config.toml
n_layer = 11
d_model = 160
n_experts = 256
experts_per_token = 8
d_expert = 32
d_shared_expert = 0
activation = "swiglu"
moe_layers = [1, 2, 3, 4, 5, 6, 7, 8, 9, 10]
router_score = "softmax"
normalize_top_k = true
routed_scale = 2.5
balance_loss = 0.00433
balance_bias = false
init_std_router = 0.0185
lr_router = 0.00125
vocab_size = 4096
norm = "layernorm"
norm_eps = 1e-06
tie_embeddings = true
optimizer = "soap_variant"
lr = 0.0036
beta1 = 0.95
beta2 = 0.95
grad_clip = 1.0
batch_tokens = [32768, 65536, 131072, 262144]
seq_len = 768
train_tokens = 555900000
steps = 5284
dataset = "wikipedia_en"
Below are experts of layer 7 (counted from 0) of a mixture-of-experts language model. Rows are named router (the router's row for the expert), gate (a neuron's input weights, with its number), up (a neuron's input weights, with its number) and show model dimensions 0-159. Each number is 128 + 32 x the weight over its row's rms, rounded and kept within 0 to 255. Numbers have three digits each.
After each expert's rows: a language model's description of what the expert responds to. This comes from a sample of Wikipedia text that the model never trained on.

# expert 21
router:078150134128094066133109055112139146105063084115146170111168120132108087090112121146096088154087078092073144093118060136100167117144127169171134151113115153124181146108172102089164166081114083121167103146092137137180136113163154133127166160124079147134118138092192145145160083081134171118163136125146102129175063146174176184176095070114142140132145157081113162178102164129164126163095169077081119127177133163159176119143148143149134109096098111154158175135102111134101084152154184
gate2:184152160150116103081080120091047188121096179163109150105132151087118109087178158193174131099108131099114099119196115085110145229136149137099103101105100172082169123137071147162134171159071144131128159108156093148122130118135121132107137169138113093142093140128130199144155077107107101159067130100157144147157104133149134128130132080145133105147201125183117061152118093148114105109116123144095112145167162162112160094136102115144111070103154119158071177087110134170156068150126165
up2:148127140109100096121117092114064175135082250168128179117165187082145138118158181169151123126107115118142085126164114083083093203186167090115092065143086124108163108156108142130112163140079166120105096072149113164132106143154121122139105178173079130093144144079079158128138098104082150121100134089188144137151112161161136154098134101157130082195156076152160079154136136134075148121112127163117165155136150137119139084145096144119156112082136144167093136112125154171147127133143199
What it handles: Punctuation after words. Periods, commas, parentheses and dashes right after a word, especially abbreviation periods in names and legal citations (Maj., Comm., Ronald M.).

# expert 39
router:088147062119173142147162059115125186127126117073125121147161071112153145107148112181193075090129115159102171127128064147124085175151142123087142160119112066048167131157126134145143152185118126086225140169126091120125163091131130106057152165133168078172161110129117159128105165100131131175128137124093174130131179098119144128069139161103071118142108144151152136146157125104136163098132137101104131111091082118084101118120147143081113128152121084116126101116099140131088141229119186
gate0:111144138141103078158153120112142082120079088109142067124150129092139117125143087108177163126122125160119057036182141148123166076124095136108090152175100144108148161071159126099138113095090153105122129143117173133150176128118202127126177080169136154159167132084112151131212142095143060108149152139140104156143097111151101172142158089137134173105165111115109083187122129138192158123202164111124085071133118075135148107143116101138135118076065150169106154098110075105115192159131119
up0:137125111140087122151153124102153133122094149125136090070146124127108103165164087118173161117126152191086073100137120156096111119107111099098116109109109170091143169063131142150162116169092084123123159141150172120148114140073189117153171035159167141118203164098134171076195125123153083111119168135165102159109124124141071172148155095152138195164158117176146086172130098101125185105164191133089116099169100080131105137121106089093170131078107111145132122069109088142090170171159153
What it handles: Line and row endings. Tokens ending a line or table row: pipe plus line break, period or parenthesis before a newline, closing list items.

# expert 36
router:125097089123095160167143163112162097112084163110130114165140137199162154132172141168154126183148158153107144049111117144123141100132139089099137151160108040085138111170149123089132132194120101070185110118120146142111122126143150124124175088136126128157127078120072161077116127091177141104119176110119184126082187123070180136097084134118081157185083132184104111094076123131134161086175079145145109115155104184118096089181151145152125106137134133115159143081074095093082089169156144
gate1:159103135120086153157106158123151120155120152089109115141127131149144150139153093141083110106091135112088148139162181138132166123110145091161126153096136146139103119179097096152048098101157230127062165166058185106156136115121130145091141158134112084178128129074125109137118118159154130090106142164110133142127166134149106129157111164103067161157185150177127197085149073090104094092124086157127172082086094101114039093114101122104167116137154124160149184118078171060116136149186157
up1:149102137153124095099119085081146166140127161087120157146156170185137124143152074106120096186158111172094144126176122092125071150147126087132164145109131199106061174117135079132165117095146221167077165117151192079110151181098143078095121135136141082115107154146121170145143110137158115101130152135135136201084108090089115114098086146147121144223127088139117088116144171166166095108123182162124166089114137092185103130104090124092070163082153122114131155094118134108089104132158110
What it handles: Decimals and separators in tables. Decimal points, colons, pipes and spaces after digits in numeric tables like climate data, vote swings and track times.

# expert 56
router:117163177121150128137180125166121086151112090171159135147168099097092107123109116132142070105149099153147139127077063129147075141141124121167103077115105174105138142141119102170045103176086140143178129109131123124085104127110040085120075095112174078164155096132176149133126125074096090121158091075097138119098111090059196110133120124150150169111191149086161150163136132154143076163123153163183064125138208178136116120154087144114137141150161149142183131148157143140118148088152158
gate1:066138133178116104193151086180128127150163103101072103093111105122113110149133090159143130138108062081109175152094122141160061158125114065177147188197142124156129170122139128068085074135103138088123109154092092144106186076194144094121145179178112098153136118080160129173110089115139100101127094132140142112149103092115139152127125171094113147149151122154076205169113160164105139124070116157129105175215099125120108143127124104116145154119087108110139164176139170168108127171089142
up1:131107162108122188181116110118139139146126069119130088069153113130156102101173068183183123098154107049130137127186122071133148112118133120108147138198107150109174190088061129138156109129103135128124128126183115115089136119112172098148118105129099103161119106074119061101215072121116138151110109081160139088124075141141146174125162108141112136168109177160037120150144135175129143083108065142133109175120153115101118152122110120113178172133128175140137207099133152165163165144143155
What it handles: Place and time prepositions. Prepositions in, on, at and during that introduce dates, years and places, such as died in 1958, on 28 October, in Wichita.

# expert 41
router:136122145061107194174192146116140118127082102124126137098080151123108180172115125094114108128122094131147144099122123087133119086153121177131099120132118185068154090110102142134070091134076153159163141138109124174126067144122132100147110090103141088166150118159243148114085165104110147122164124076108108126146121090077203085145093136125112137144154117083123146132144148150128121129122093177185046142072156152079097121126118135183176100152173151167143141156156149124118141035107092
gate3:125090092077042141136129158077160180141101121137103167154133110159117189098177169159178138106094125123140148072173123136171144097157150058086170093109091095128142095114138140165127129142147154140102157129158097133109110156128157127191132187164122137113094068122126083137156113131153181066170152109116110155156144154115070145167128067136128139103052119106101080107069121095162200124118232109128141138186098127119107120121124119100113119142127166166114124135099185088143144182151140
up3:118033169138105157153121192063089139138061149116143113154157110143149121147116122102110087169140129159136141132162125112157131093144085153120111130159142125094119107168162095122137110125106100143123195099102089154089101082129092098174100103117056099108153060148151102129167139190106089077175137109147116117098217062131177156126181095125144097193194140110086078127157150117173137126108148138126116120144145143113107106118167144103184087140117147160052168134112088153108172175141165
What it handles: Prepositions after verbs. Prepositions such as in, at, by, during, between, mostly after verbs or nouns, and In at the start of a sentence.